From a checkpoint of a small mixture-of-experts model trained on Wikipedia: 16 experts in each of 13 layers, 864 squared ReLU neurons an expert.
Below are experts of layer 4 (counted from 0) of a mixture-of-experts language model. Rows are named router (the router's row for the expert) and show model dimensions 512-639. Each number is 500 + 50 x the weight over its row's rms, rounded and kept within 0 to 999. Numbers have three digits each.
Before each expert's rows: a language model's description of what the expert responds to. This comes from a sample of Wikipedia text that the model never trained on.

# expert 12
Description: List dashes, punctuation
router:478518494417472584463516481459557425438543471525459395457525436558486481508544517567589594644498503440570473503525500530513501461490475476515434562538357507482451510517423443474572567503525499427514448574389602452543561429600586532405474396435529446530551468560445537541499461471508487557502520534496527627470595578512483553515538459511505514551475516497438531469563507496479447535529

# expert 11
Description: Row ends and table rules
router:410460456468448525459465485513516532514587522493535502495547595521473526584450449546505521422545405562437531517553488524537423488463487502538452544558472411449575423631466534464568452458466481477465376459500499524516579489556498462450475497467551524566463454476474578519483393418390571465399516642499537454518446529583577393480480467493477586542448463580445432371587487550503488503493

# expert 6
Description: Year first digits
router:501532539498508528509498564475449509476494483571472470507474540455424532478552460517451561529543484457529526528466420415510590511540447443455433446479471510468534533437448490510538592536536517462472450561485507455378472448505472488507449553475552450497495496494504465547568446542522467423536486471523554505487471482527482508509460617537551541515478448551566497581496531456587417410562

# expert 4
Description: Institution name words
router:534516506442505465459461584331511550504495564516510504513440552431429495556497532478491495535562409552498494469518485490453440484471484424537375451496338367383457482454456457504510491577484433520449425572454527530517518576485610466513516556502468484423501434530570487560498520528487487546562519542508491504496452533468599494542461583548533584537472546402438490543513573508572455527497

# expert 8
Description: Elections, ordinal suffixes
router:627591477455545429452457556489538468636423521594516412574554592561473472472396557620401475449439517540407457504420509547429388573502433494398529542604515520415483487427511497489451546445460492541531523514385459533591512489444548524560463415534508462487405426480506460494549416477489490488551439469535530602507469476509519447545507504550502517573447488431500569513488473409508476471518

# expert 5
Description: Mid-word fragments
router:502487518572419514529459516521547526466499524498546551487441445513467495567544456403479493497508551391557489564502540434417521510512564489504557497419565506538536481494515486494389484600482420513423570490569517436461503564501435520484492567553430513476539505615493517436525495446587506509446469466480477570423582523483428520502482475438420386378546540476569518461430459489529583441554

# expert 0
Description: Foreign name fragments
router:511503558393587427488462450552398533515576470548477453568532482559559467451471555546618528510447528563510474460530562551589506394472445552511479531402507471579472479508513449640549488457547520533570462577561505592476489494423477650505491491461520560523495507426437562469525577569490577534519531413506468507501510448498502546565490506473534519539510582487511420534487473546496492497471

# expert 7
Description: Foreign-script and rare fragments
router:542495479530499575524510535432412514504529531412577503491577535529457524545487457469437447545482477437498545482409516566500484443493494483418480510534423488471507490548434552488533466500549423455507485427471509499385554388504424445523398506373579529582526493506502480515516525568486406463593379520506459514477482571527534603486520456472587552552526516589525421504640449557410449476488

# expert 10
Description: Prepositions and conjunctions
router:500458507496513494538450464511444475462383519461526504589542448486467534409488479626541482586489537497523480470462493472427602528585649499518534506504465550525467580443538527487534487491548495506501549531424429452526473410481474451520530439528454398530496543439459532516417495468502495432485394390414499528468511495440477524539483527527510388578552494521489567556605490464475479518496

# expert 14
Description: Biography life nouns
router:511526533512560421460569461519485477496558361520464525519474421545582464512487552386527488590474437512528521319559558458498551538547448435550444386535489511509467475517501554470479528411443415464518455551387491512563405571603433506494475546461590485550589488488511418521481430600534552507425500497518509409543418541555465420507561487445488554429498449581513639644458621526429480478432

# expert 1
Description: Descriptive participles, articles
router:503535470503490503519456516547481514528416495470475614499546428499460532504518499526531591434614525490449491619515420476556568461427527502547552512537543491539546542465426547557543425473429527495521522542586439586561493445509535442459431412482486502447468463527466469508460516514411395620563522504502474454530502475501477481505392465497523511436411488555521452429524538445495400463597

# expert 15
Description: Infinitive to, modals
router:480543503514523536537551524530496436515531511514524422526533597532597538523469483525498347569502519517545442459494500544455489562579451486418459509485554478460452498490509529410499554459533528444568543427506467462491546504567505506560481513531477458516487544554489492488528465547515502549532447493439496471490526507487583537393548490586616431534549507540504493514470498469521479593452

# expert 13
Description: Technical and nature nouns
router:480438454499486495522608441460512434423476429446378529433488365508582509471535513440565505498482513452554585410510530559573507479448475574541581501526492433472506472561501498470583402529527526457480519355512544537520594461449542443492609510462495519455473449515542453441414500458531490502523556593483540442503432523473444472526573502491400596455482494511452561464501552528557512487538

# expert 9
Description: Table and list punctuation
router:481472540582468501538506525623518512500519453522560591429563518448485437391468393469452493427521516506451563520539529451543418491508521486562549447460538599455430497495492528531474484489555511552506573540503551475495402590457539532579501478429501517447504557519580419534504525523492496588488438505491540502437474459558544538495502452546461616471587458464435434513456515527453510568510

# expert 3
Description: Proper names, table numbers
router:435476449503445515442518503497540538525594523483515465464470597481488486556454510518489577389507392566417526522518469529550460496445450544534443516602474418507618461650508539502476478481427555499507393425545461510522519478498532443415530490522520506564459455425489512534529487423397541431418609625526511437594475486578527422417507491451483533529450428539479435377569473502512496488470